python train.py --d_model=256 --experts_per_token=8 --d_expert=64 --d_shared_expert=0 --activation="swiglu" --moe_layers=[1, 2, 3, 4, 5, 6, 7, 8, 9, 10, 11, 12] --router_score="softmax" --normalize_top_k=false --groups_per_token=2 --lr_router=0.00127 --norm="rmsnorm" --tie_embeddings=true --seq_len=256 --steps=8960
Below are experts of layer 5 (counted from 0) of a mixture-of-experts language model. Rows are named down (a neuron's output weights, with its number) and show model dimensions 0-255. Each number is 500 + 25 x the weight over its row's rms, rounded and kept within 0 to 999. Numbers have three digits each.
Before each expert's rows: a language model's description of what the expert responds to. This comes from a sample of Wikipedia text that the model never trained on.

# expert 62
What it handles: Country, state and city names and institution words, such as Germany, Uganda, England, University, plus pieces of South Asian names.
down0:486500429533526500497515501447509507478493530493510493513501500507499511496463489473489500577463515506442511518488516507465528522548542504505495528498521509534538475489463465513519527506536521548466520454509467538505521479502518479521502526483480490479487507535497543490515478491524524524503533488518491441524541536521474496496501539540501468481446537533517497538477536451479447489493457508521526519468472532499481531501481482508460466530522534457488514509485506523510537468495508526499520495475529470519531493526507504498491469494459463500458518447526501478505513517493476460490502491481492521526502548485470506511468515516477481487500534503503510498516500475486527492488488513479532479535550488493542505502500455522517502472503490490532504458498515478524471480520448
down1:501480465513469509497473534491461536513519526512461486492482518483529474509518514502487493488483531509488480484498505481508512478509476510514490534499443502526496469481508497488505527469533500505475508551474534483541529480501502525472525429521513502503507502486528473495543488490470528442465452502450489461533496476512498506517547479494482439494492505531495470472519519473471487495440473496502451530470503490474513512476468547442479478489525530509517482464488516501508519512530503538479499490479505511503451522548493485489554505512523521494489514508488484473490500493504464473509506467513534494509520513501458498521526416495532536544507505553424484482483535504494513548545492553521512521485521519484512482498474526480532535525492498494485473493523491491516470505510510
down2:538538520505521534521521477500458498470526494489470483503481541511529522489520498536522505519515510488432497486451536491505539471523504517550488506528491518505552484518550528509496505495508513466461492497491505497501529510529476477509534514498510495506517498510484533505494513491497526533506517533469515512482549437513492505474540453487495500446520487486486493540494500483484473504527515462514482480475525512492546457476491487500499503557485477485471488513509509521493523492467521489467495471487499477515512519519536547505473472491495566450530491499519542532526485487507502531474443526497496448468497503467505473477476417490476512516511536533505494472481485515481537486484518480531490471508480491492507549492472504578487501474514461480503524511506519516524507557485470
down3:526479508454540516471507528525522455485464562518510498478473516544485507494487466509461464476503527534492468517454511457526515490510522436522505478508521458530503486513464518513533448539506524468532488523509472510476477505476488501468485507544533513484490492542491533488477509485531487516473431501499554468487491486502466502550542471496529489553541512499465502532469523489448515517518466491526508449478505507510496501485528490532470454501513503493483520471509468531492528488515488514543494543468499493502465506526526523452530506517502512477509495505487501495499502523506572498499493518499476515465489501499529504497522490488487464529463463499467514526500478481450502516509513502543503455478456465528462509474502501513513515486503501504507513514522536538503496492478474
down4:509537505497510483485525510503485493482507494527500481480485562483524547571507496519508478552450481506533472525510510498436507469470502475435487488509478503517478507483511519482482485497517489471479491469487484499504466493491505484468512491488486531501557460498475541480506486464500495475477487553438518463491483452443531498530490485508517440489509491466533497482481490522536529501510502465472493456505496477489533510512528497488530495472551513494475484529519481503478525533564489477491520484530536498487472518492492534481490436511550484480516519479495483553483507515516509536526522505481454532501472523480507524477509474504530510474480543481473518516496468516493494464493532497501507483496491540498517467516452470549531488506493496518473494508451515472482462497520496
down5:489495513517514481449487452492504513518560538520527476468499515519461485480496539453479472487522528524489487522568524492517521498516482467533483500484517496492481473478520487511464512488497494518500511504479512500479486479486489490541491495496514554476475450498532500535485511509472507491494512517480521508562502519499456510516508505531500560505527508515488514495494576534543511522516494489513463488483500524508501507472493476485503520545521560468500480484512473492489469470506498478507485502464510525491522466534524510467503477425467537495476544531474500488458506500490513522516474534521479501467570515496464508479488486542487489498486512466485466471472512522459486518512486481533467533510469538518503486519530502556474491527487469532470505480468445499526533513494458
down6:459489544504501529526521544494518501492460469481502543467503506494503491471503501470499521478508525486473466479525532498476476520528434489496498475479544482534515528507454495471536491527497487523501538480506501464531515459488502492471526506527510484476533521485479521458496503525455537526502529522497441517523495488488470525532462453527499500504503528514500482500491490537512480523512513471495502486498493501510485528480540515515524487504490479523520522516490495480480485468517505554481492514497538484444482504515483525475524499542477530538523472501546502472517532485419518527503473502529505464545530482498472477478525423511485512500533488483493487487476464492508505474495498491516480491508487507510479440478512536562510541487500485553551487512447483457532508491489514
down7:521488511506493438528473503506534489529514534509500497513481473521491504489496484530532534524463504529482495532477496501520482531498507525490509509459487493484536470529477486471498472485548502509496516497490531486474501473524527519515465535500506473500472489502480480454485549521494503477492505551483461519532482457535480473465502523494502493486528479515461512504491492555510515509514517494457534466509500474486448473509501457534528479498507499488510525512457454502493487519520495493467463455505544522519497482491517487530517474478487458505546504481525514514493532459498450498532452497502453490508456506522511473487482525488502475558547467525433437499493497486533525475505553528534545461524483501511512497521535484532505480468462501499494465443522468494498487490480472

# expert 28
What it handles: Of, de, von and da inside proper place or institution names, as in Tower of London, Isle of Wight, National Register of.
down1:537565498498500502490479513481501483552494480517441519501495467486468496518474447475494551488470542485479501460520512541564496500497514485498494481477495482512541496521488508504509515528525513479501526526500497443525489511478461525447558500498481497494485523504437499491493546538469516496497505492465507502451511537533481491525515494528521495506541542497486519521496499461570504480458504471528490435450476488468507475492502455517504481516476480494514506468541497507505492514490527522496465493495485514506482485534481514510514500532480473531471486491500499539501514480494515488530523475495546453527477485487497516499490435489523471512531487463494516467476518480503521502491481483506498481475479478496471524484516457544482508532479562516467465541487484499511489536515531
down2:515485450525544490476471527500509483491506461534514434538508531501489505529466501516468523472556508519488473463486513511479522535535523528515543512479520545494484494530496489486478499552492508519473536468480530536471515514523463493470489475499489486499466490475532537510526490491506473498508461493500525466470479481477459504481492478482452457466475508472495534534464460486530524489474508450490504523469484505530513540492514477512526471521524474505496463518512486480473490503457481499505522511527505537498555512511507503558481517493492476516500539509506524510524455498545519506530496524424500521500519508513433497485515480536522501504442493494520523520522500506522510502475468459498538476510497490516466527484515517517488485476540517478480465502462532523502529492475536
down3:468502515509489507496499528477496502498509497479463486486477486523488502517538568502513512511518504516505495491508468493512563500514506473529519497447537488489449502500500480516527527518517525458509520477519532492463507446508455489489526507487512527519492538559498504477520483507431475466492496473510476533495545498476503512467515487536523512433523512511461467506497474474461481500496500546478530524537505529503478520495473456404498475456512496445527536524538500491484473504509464558477481503530519492489534471495459502491525524475541505478495505502504508483502497482485498507491499488524486509486524498477463537500515460482505525476496448495500484502448464452517486517553534529501510510514504457505515484485517520471471492461488488510466478482516474534482528517492487
down4:480466518521537527470441510444494528528469490517509488496510500457508540483490489504497452475525527532503446502508486523482535515504561484450488532523488536505492505562576517526494547505493512485506524467486465444466514536499511530474499513504496503475494500481476500500515457502473529500533492518525518483477513489473458493489508530527470489478485474519483466518508529504511493476435469532507491507521519433505508495477531504485512522498498507471513490516442538479525497513513528522507491476499494490498496502475489451531495490520487512482505469505523477517504501502447509548515537470519493511508488485517496529515486464463487523494514508481543471512484513489501522504527500509530548541535482513484485483479512491464515539498520478483500518483442513430513462501495445
down5:525535473463526505488470474482521494510565505503511505482469500464490492544522456509482514521514537494531487529465525508487513475501533462576509507501490492491508515515484515517458493504496498492523482498500504486487480474465507509497510504476549490497526488555488494499498491484483519519475523480523510454552516485468479534488511551500505460433520543468499491452537495488505503468502495544508509506514502507479502484489540496498521530541478518515426538465460488495501541513500485464528468514549520522496503467517487475461506498539465497509514498481492509490554468496483525473529510510532459531495555502489512526483501482554472495480499493475495466486519450527444507518464479496489459505496484465450522524468492523537490504485481513515515489500499454489489503465496553
down6:469459490518462482517523484547499518519529524495501488545506457500498545494460469506517488490484481510478491486503478522475520541518497506466476523478520499507514445512515505527516513511504500475487526483515480465474503476506492521490452536456528518498478479492447543478466503457509474495527466478485464472543478496435506483490478518548534523501517523492501454498543524501479503520518504507475477476522511470539490467528500478494473515522495475487533517491527511538474484471488493509504475539525496508478503520521475546497495482501518452518506506488458535505483472460482503472503497456460487491502461491469495463542500503458495504467417506502511477501537487479503519534484446462534508508493489503488538505538523484486513452508513526559496514559481512533536498475484526
down7:497482509497485525563480487522507496472482496508517516462457486488528492522492488487519472477499464531464508523522457556510489516446527497517502535506502474547540498505472474509491513479490510449505517472502471499471486487499451542517497485491533485498504516483472527545475526541511568499467497495527491501490489506495521455514512519505463525489497487503499531470511498452489517484524506460525511485512458509490503542512525492534498450515470526493527503521497468460510493535485498491475494520520467496479480451482525503504546551471505482528520506497518493469476539507517567512548493515495484509513465496579491551514445442527470503494475464473472514494495487513491502559515501510504520477497482514504487498527494536511487475541469492502483499482489448500535560489496493
down8:539551474469535544520478506512536489477494503506477471462535469552510518497485516504501502460509468521525486503476484522490503518536487485516472490521520523488501458547512427488500525527489484469517460503562502482528470491486497468525503510522497515479510489487496470520504533479508547493517516499451511520519463494469526536521541474479464485493512490493471554483531460525502514538550495487484445487494564518489507494506516535481488497466477481499527504431506523503513489491541521509534464538460538506508516511520516486476502494484494516500477520528501468448478500522522550486503523522514541488504498476479521516540500468519505466506511478482519487480549474500490506506478491530512517501560465522498528531530518492531491529551509514512502473502483510518480506490566512

# expert 21
What it handles: Function words like in, of, the, his, her, especially in taxonomy openings such as genus of plants in the family, and dates.
down1:488505482471502483528511504520474484480484486466516510524473460499537491477520506455496497481463494497502518530477477492494496511517497503479441477497477504483504517483483516498487494444473519543492548506487506497519521520481508489503481507481487518529466499514534494510457554499514466485492479450530572477490540524526464494523472558509490453476508480477503490477494560524496492501541470537503498503544505542511531497524473520466522527497514528506500500467482509529487509511496501560504499528507572445514534544492517509506526535486472502514460469469463555537474512509513484511513508475514460500541470490516472468483492456460470497514450457524506488484499512483481506507489494481512499482548512536468540516514477469488507528507476509556495536455491500485521491518534467
down2:503517486513484456468507491466478501503468494482497438522503501464458502479504554500530534505526500520449504514452543508543526484552558521483481506502503503510454542514561542522472474475510498515517491503531500426541497461482508509524536476503483462528500488443498491509506490479500519518470518509489504517516524518536455509535538529508510508532473507511521497508513475512508533519466517464492491545509498513524509511493490524465510547490477476463487534482462500513531512538520557522508506515473519502525476488519505545516496483494494510482503524532491498530501482521467446544487518533516480472505476488503530511521495542487463532469506526505478519477449550516537488473506469507486499526504483476480522502493478487516460545488497521512483545479524513533489496488543491
down3:529524507476530606476537493471477478504514543491524479512448484507494472464473521500497497500485481479501463497510488485521502468481536496479512501499477483491546511538517512480505508496484467510504503485490527516541486509510521472503543489510486439481499472557485472485476505487475533453488505499514516515445492473535533492521487474447521521483488511512488542536515494456496481545477491500481517475453480509537510483505499520488537530485482486534534485515492495465469477536516451505535514462465506476520514493498512507501497508510477494490468489568489527494490548472465482514541509520478469556499519459513501506505468522490501475480530493487475520472498487546489497507546514520512483524485499507521488523498504458487537501515490534477523468519472504466465424530486522
down4:526453480461543528493477506469495460504508498509505488483511448504439497525514468491503505512524502481507509496454474503476500496530519506518507532495508498533463521498468525507490488489497505519537463524564508503479476457506437498512507503493522495533499473526493493518555519500499476482465463518495537516535552480517497436540496512486512519530488521451509513503535528521479482500488505520536512507509482499507470528523519455518522509523504537498496485529515519472444492537499511534458485525493455512486528515518507483470497502497482492450496513475525434462504471465520464517497445521541491509518450477495476487515491507488526469478501543474505497495518517469517479476501503517480491493502512542539530456474525489524497526491497483466451539523486476462513476496556548
down5:526497524463535513552520485508499578463484477510483514503488517509501464480484476503544536474496539509459502513542518482517505458509475525487489500522516499451535508478474530513524481477566489471523516507529550503487465460517539531453524490504538480514491515480481534482468532484500556491461461499510544507530504459502486472479452441516502488523519480518491514478482527497518528476514509513526485506499521487497490454495563483501484518434453477481478547515516511509505488488518461476540518504459470515481490486512471471447460447521505482499499496506472483516494479453461553529511488487492474503500524497493507480491492520512496487503544449537504526499490483488481476486496472507496519477503512467527521510505479507516481485494514511525495539504493494515518522538526496
down6:438553463528534481497488452522513534509468490516488478528496550502515460521525510520489555444486511548505522500474501478490499485440474490502507488472501485464492463487513517505485501490495491535529502528525494482494504496560469519470503514501504489520485481506507499534486491521478474446512495484493489511536505459523534456545522486456495486543484488492521549498435476513521486505461535528526485533512511491521493518505521525489515479525515566504522496478530536506461483501507522496526519476468536516491445482529488505545494523525486495501530519535531458486499485502481485506488540463495499495491521471511510513498495530518518488492493481490485446478502465440508509494485510474477510470555468462496479550498507453506472479455450505506481497466509512519518505465508501
down7:482543484522491512529463489457536499546496530526500510471487500497467471491521487493490507496485487504480440470504508506465482469549508461525479536497489495505485485497508489495481495462499504509516482480482468537516458507501492493511494510466527511508486509575521515469506509514528493502513520483485493523522528511493527515530457506503523458535517474496462504471507469492508477496500488501537476540442510496506489510492567486448511554496479459495497447500473489544488493479492530476471469477514531466503479509494516490513471504492468485488485515541469505480511545513490531556475504513532512495509505492486444516476494438553478490526496492444501469505457478477511488554479470486522471512486481500519507529579512512524511535473523570510539494496501489490511540481485499
down8:521499460467485506497446511535492492494508487476510540513512520521485501559512516503511472542509495500476501522486496513528561498511485499493463571490464526455531488482513512538499501504511462505477538503493525548541501552486512464476531476482493503495547505530436509555495531479518460504513512515495515520527492443478527519465497500526534506538540536481473524490476473481504494513476521506504461481473512505503503540470518506498531471518536542511497487512489494524491545495493549532513522487477505500499502522494503521482495509517500514483497503492496518552470514501496420485489463521511537515463510502517492534481489495489528526511543511495475569489509505456493516522518474522486516511445486531481500536490487469504513512509496568519469518499492487506528493544559481

# expert 11
What it handles: Nouns on schooling, careers and honours in biographies, such as school, college, career, PhD, academic, often after section headers.
down0:511480533508532466500499490517516504495472517554476507515465488487509461510486543504484506460468533464498502485469525529478502503485521498477519516515499535500532489481474565502526515523488514471489510503518538503525505465539548522472506541481452480559470481494505512491493500515509540466542507550479494499481502530490496508523486525498491509479475503527460503479530443506478470517516452534533452459533524493506540503455460478513514465461467515499446475496485535443446500478467501445515522508479501560473490499508510468509498513502514474489463511480565522486487490464477474518499486460493511548483527492510497473514470462535489515519491528483475492494529517518523526489507508522490505503522508514536536509488481478486522484511531490518496488512521479493486489478537432
down1:485510469519508469465490512515504508477504489499448503503499460526481516484523478475488502486504493547553488507506456529516521531532526517464500494505509548485515490544540489537494570515531553492440482504465501485478457530463469490503454515512513453507457509541495486479496494504503503449497511523501467480479498490497515455487524531480499493484487486480514479511513525524476455512489477531473473462476467485493493499529516513472458489495486487480506532487549436524516469487493522496500518466504443535570520491498489491513519473549524510499490514504518526500501530475503512488494539519481506532522455470472510510498495484520506555501515489547499543507510481487517507438510532486519509495487509511461504493468521528483548467506505453505510505479528498427500502529488494
down2:519502501500449487512472557500514510546530544500487475481501520476487472508465485507499481491498471475506445519523508453478423495484506463477487488445519479513506497490508522501535465470505500551505478475523464495524469501491487500506503533490449484509563514491482486449502479491480473476555495539506502500517494513477530505493523513490500507469478490474481478539523493475488449519537550492531486494492517542462508518543464492488500520497484501486537494503495463554462508508473459501482496474523463523509517468492478509487531531520541495490530542493482513509502507503479459492502463493458511500472466508459470519520511403458491490466532498532562499502491542488471513508508504498516505472494502490490513457492485528512505496527494527480494526512493474507535492499512456
down3:535531514471539474531471503544522517522547507507497499516467485523474490539480500519508513480493503513514536533494501507513506524446520523482478504468530500489491525515480470490520452505508522484541467528485499461495503490516482498471511512496480496489486530478514493487545498484527523488572487466481528505511497521498471467520517456520503446424507467458458456535503509511573503506491495525516506482524495498495538522543482464527474532491485534482501505484487495459519529507536519516498508488536525536456463478507498528472540505488529502521485508477504485512478469486509545468474528513497477498473469506513565496484530489544456489517476474490480526538474496507561448537529519494525504483463484494497508512497494510506494486548516510512519504489521548468465548503481499
down4:505484490514533485483499509524523500544506476486483467496477477499460493483499474511496505462508487509465505530472475513497518542510578509485519512497505520503484503477488508510477483525486502484500508452517509491484528490544484555483505482510509491504527500444511472482526462508492472491519495453519490500467499459592532497484466520496549527542487511462546515440495487456478496519505505516498540546527469503508509494500528517495500517486487481501468497514521473534511449511494484535489486520505461523469518486484554477479468499502510491513483530477483483462473497543507498539491499480492551496496508481488503471462483586487502506502502456452532447528507543489477515506506554505525521506494535511509499488547500483511488470516519548467492539485478469539481484540518504
down5:501514549522503471471417435543535499498471491543530470506505516527459502470459527479512514535483474472484520481498482525473459519524506519489495496497512499508501492504493516525471458426470519506508536486498503472498556487470474515520496515486450507471520477517488499498490513471503467462485528507503548505508527416503475468493519489494489498509497495515460453467471505519462486539499512522492489495516468473555521505535485497535489496495507544506492483487511475526514497518553504508475534493504474482505525478523512481498535527508513499484474443490535519504487519518542503486524499513455505496477497492501467487525493502499516474470495498566479537468481510479524492528479514465472467436493486483507538515485484502500512545500506538496484506505518531537510522488451476
down6:489488522492535530495546523515499510539555511520457556445486471507534488491507500464517488535465497474499511526498500475530515470516534484492476477497533514459443478535518487498516542510480507489503484505510512454506501468460477510482454490468498494481547474533488448498500492481512498466516487475498539510484473461544497499513473555507453515528491486474454521502536488498502512512484498513495508487507494499522470479489444529463501539486525510528497506470445509487464503547506522546518499510523532530506494480507490509513486487464541517507478494500477488489532495457515479512507517490534471564519508530436520486508513529497472488508511491502508546486483511516518516534495468528516560488503499497500536530496504528483545486488480485438506461495495510556539522468496522
down7:484493536574477492520515503478507484530483463547468504493527497543558477493490483479505462530502486513494487479494489467472464521503462475489493553504494502482485541528508522512503518479496520511532478481501475461478511520494525505515531471484515549516536515503533540539482474465522515522513484484522517491487484496488513482461459459528497451457509568487531481519511467517499561454513519477535462494506495503510537504469476513518539501531551518496516534497506498455484522508514523536521485496520471470545522572461489465510482471484507518515483489487436560450517520507496535516530508489451511490456512518502507496516483516491505498514532480500481506499520526477492499478491483500504527516488528502503452499526538513507540507498492491539522520501536499526515517517526473

# expert 8
What it handles: Field labels and header words in infoboxes, lists and tables, after a line break, dash or pipe, such as Budget, Binomial, overall.
down3:474517493460531513529512491491501511494517544535524495525486460481550498475542541484514505506510489489499461502522502515471484510507512510490480455432489546515526505501476482449506479503477497472556476521491497503504522492483502512502521538516495485461557530524475515467509501450516528519510511480479524494490471535533519537507415498471486495498547477481498545526524484508532512494492508486484478498510524515472474504559509483529499513471505534506518476490477486458461478520511506522448460507512520485498494504491512516509487469441499497523528493476532509477529492495525513505536506505536521466444517486503497572476554485497442490510481505528506521462460485470467508500472479486494486533476504513510515490496473491523500496484506522501522497536518495526450525530575520
down4:555489494498437481478537510523494508504504496518519480534495508509502520439497537510505473465548482495461482452455533501554471536501522519457498507507515529500497486476491525523513490484505501473521479466488471515477509499523518489526449513494496520462500506460524470559518496472465482505485467510513537500555498498512483525510471523527499515476500515506507503500480502494454479493476471491491478506485465522472455436481490516451485490535459520533497483483466518514495492503475494519516461491490511524481444525481466510444505495505568497473492499480502502525534477526478516514488471524517464524453558492482511515493499576556522476487507514532513498495517514484465484502514531520477477498513488491487523433506487508463481520506511464511508500515481495495557486533505498
down5:463483527468507493505506473505472505534431530505524504479483455501466484548500513487462533511496492520497480507520516526483506470519481560498511528536475505522507468500486494509532482478467462452461453527458517499529477498522474486499524502489518523507484486501492494530560461505511497508456504533512491524489448495512515493491466521499507505470517511549501507464465499487471456462513521487477448498514520493493509512501523488481494542521533447489502492505483487468485509509494489468475473461490478487495499480435464532495522480534507573465518544471486553466514507520528547485482496517503483500495518451518508473449509434467460484536490497515485470497486509515519488499515497481470477485541546541495486464503514542524477491492507489471486480471507521507515472504512481
down6:512452540474536480464512537498517505545512526468499503483499497490525502502494505506501480543494509483502542529509519478499472464518510468442485496494483491536535506505554520469533535494504475482473512470478485478520497516467455498527494504501491551482556555449507513481520526497475520452562464521472509531475540478546533494507501510466484522491471549474522503535532516490513498485473527435521492515524479506477494458513498517536500516453462499494496493509501497485515527507528528494525478508536521504510488492479466515487483459484497499482538459489562513536519485488504503501491476466465489494505519494502506483497517507522499470483495501552504448483489487453481531526491523504525500489540521511536488491519479478499519489492531476512460454424457484499474509519471523
down7:523475499535508510487508503472497499443509476507484484490492501513541512513484520502484546520498483531536553481525480512509470475526490516515512557499543534470494502516498532491486460489486477549464544521472495483539500473483534488449535519543499500476496507513483521526506472523495527536490472519493527500520467504528547462539538476496496509451509485505498449520519482514486500520521514469487485480528488492505509538528519488526448488509504486497499497496471513539481553472487511527489479527464490519513495461479487469472475471481461504502505507472574477486472565501501502526469546513502526483462515499524521536496474500484517528471485534476473516464490554484450499459494472574507514508498448497521511499516497534488496509464497447486510476533523488498485508477477478
down8:483501483473525521535534495472517494499504484493494535502529463484500542486477497480498477497527498479436479477499521525509492484510540504479517526551432548513515571504494503538527530492471501533462519492537449509580506502485486531474510497509497513479490479475541503493506514514513515490467523517527522478491489515474486459534486482521512467531480491507480517507471522503478529498540507515493506522478504502467533478502556506532480480546553551521488516488530502512478502517453522511517518486503507506517497503529462462524539498509460486524542462483552478515518534490466471448468534476504494559500531462522488512489510484498503500527506522493476510508436486523503493495517524474495492502457477529507495480520494482473498496521474445483504483481490490513550460491540519
down9:529461501465508500510528510509510534521476498507489557550481513515455496512526485498515446505470497476533527510537537502513492444554496515486506523487469517537542448460490501505475510545536498519500520486463540507474515506492491499491556454494480469450509525491565464461518494521455515517486493504508484456478470485502487454487476486531489468498505469511511507508516535449532551489520508506501473517504489510566484502454469453484495499497475500511490507519529519468474507521492564476510518491484490475468505468527499486479505501484514498580488495494499535501528490513514512443523493492491487513468529518529462521507478498500493487478513498485535550503509518518506483564479508506464521486523489530500491453503474496491496496488446519492496496460514490516481484483502499
down10:517520502523518472459490515485530563512494537526540533556502486504473539549514503495498509487490498509443504517548509543526525526490483502512507470524470526507498505495516485498488488529532522525487520493509489469495487541534504502511477494485547492509537498492481536511487517487458561509513555485494516498534545488506452487499506495519505482427494504496477499488511505502502518508454472527492497479473492522476482534459512480513502492453522556492499479567517487545483521469491482497474549475509488548516544491505458525476507471520518497533509516506562542521493470448513521498512472498510499487496533469534523475501531474470487536458487486500486497476534502475521507514490515530477481488491506466541494477516496490486525515491470517557460525558466494521518519491482511

# expert 49
What it handles: Final words of country and institution names after of, United, New, World, such as States, Japan, Cup, Nations.
down1:532502538509520489482520502523490470544499542513496500526478505491489498515522569563507501455491493505513485498485432490501535516497531473532505482494526500488510501487487492457489463525504490487506519522511526542492494510507532495494502511492482532469506537511502517477513562465542536525465541484507481496528513497486503501520516486496491510489513461511532492451497465510538531528550479512516546489479495517524505513538461494515513483540483543528500532530539549531490500476511503463513551471492515457519567478498497518469479503472509470535479509478500526508492512501491495495474524507542466483473533480499481497515483587484508527517487476481537508480485500491500445546532502492471458523502502467459478498506489505555478515506483511555516472480472503470463529498483489
down2:481520498534512481482469528511456461467456503525493477461524520507518499486465482476483513490525520508488495489538500514516477530476512516515441497473505440489531529515539516489519458495491508506484445495469531465486491464506479529478543496502531506499515522505477500500497508513486475497496427500456521488484487504479492520485513520489496498506537517490487534498482473528530529501549477488472527494486547548510545530504490558501498500510535542501493526494500481485549534498492477535469512528465524486534454475511455509502517538476493486529507484492477510468503518480474534472460496532462445493489547519539460503491467531515557488523478510450463493523498496479474479457524504468496541529493498444524466495487517483535508472494498479492506481470520480487497534525528520
down3:503533510518478518517531497495479493455539496517499518524530494538477515495484517464510551503498474520490524528445514498493531465526509491505555479504524478512481491461488494494481514507505517485485511500559417506541500480497467507522482514498538476517498504480446517510518557503498463523508502452513494556546499516499571467490508525521508500520484511544488525495494514533502502515490543502484503534481438473485473514520506488488450549487501483474470530468509540509506506539498567527497486482484524519518479485504486488463522508508498488497472502509483498529543472523525502481462506500516484549462529483490498482554521500483521544492480497496472482503471504492518489471470497479506516488503449450502492521527494453529480478467530522469485501556471486483464528477499519
down4:499507498420537525508527481501460504527446508481447491550519475466510480503520506527511524508474463487479441495517497506516467492534505468507484494501476468474514491524478472505497500440556483522473512490515511499487501512490502477507525496502509476497533479463525551510506499473513513443523505544509481508518516501511504489511498509500547518470446525529494501453511518488513507503479491529525520492486497526495529516455484520505495551477495500466485505508542490475463504490481517476527476509534537473490520489520494459492490471461463491521497471478429510464469510523505513493477506531476491516505498494459450494482488441495537482545531493494503510458514494520516493497477468492499512504520522470525532494551492462511473508541554491542471515496501517459497447517528446
down5:498475461514464511488533521503504496505466481511502473543474498507513542525478498497494476510465517554488510546510480493462523511504528543490510492480496469496492489505540498458537516508502479474485509474462484536521501526510483506520492525486522531480500522455524506518469501509491511495527558523568495511534550566480439502465515490497489497523515499504515532470513464537525512473481497492510530510475476474495508498495524504498507516464520471486501499539484469509559520491487504469477533507523514513528500471491481441511444500464489544510504485501526499507507534468504458468441557495445497485469471492543501483476522506468506475534514484484462451442507489521478509495479469476486470467494506500529448519500545525468528478462521510467471485518501486512480489488515508
down6:492554498503495478517501522495504496525458485520520543468487528498505561508506510527499494492509480477523552521476485526542476465528493498510505518516536545487503495492488518486505509469534508482537458531494472489536560505513502514498478533528497480493512490499495443464464523475533549502504461507532515534463471566496519471502483472500506528469509535438484487522501510459488523505506508535549508474518477481528523504534506526458469487506524466509477486471561525439480481504503507484505497542521466517489479529506528476500480512504505497505525513546495507531504504455542502525427507458456503511518539503532533489511461491529499504476479522521495485498507495441498478519484498507510529549497542494485487512515513508523508482483482515496526514528482513459506466507529457
down7:480484508512485511501472530522485468530508531522504455480463489466484493524507471519470474487511515462485509475504490517472446493509490490522518492544487475480503490490502476520518475498477486496461483436530551528507556433467465481536460458491510473526555473553471466516556457533518511521496506520501475484517502503451489504497475524490524521524497516515481522504505527458537472499499514529497503508457495490547540471470498502497475479501473491508512473550515494462499507547486518455519485524559494488465509495497498507479495510470466492490466501450536481480527495576485502510477536532485477547480485457500531510510525516501476488498467490519451503466504495466515456497494533516550493492491486497495514487538488521483507461495491518484497495482490487511462518484479509
down8:513461458520516511487483480513524497533518487495493483491526509535527494523524495494479545495490469464517520499487522495488470490564505513499519466460494502531490560514525501527490508486479551479462504436472509511476439503510468553539507526475483455500558506483494490537485495504483526474477495498535489508485526426557530531479477556490477496457544491497506508479515540514484505523481523507520522490522493484485525505487499490498472483532531512503461479474502478468496511524505535530501498498513490502521516481531514473533477500524450510514497530541509477558446502517535469478495517533482534504554478492483463538485497488471470468544471464507493451481507480444518484527521506478481498499491495506456516527484521506519515530531455505501507508519504505522508516510493518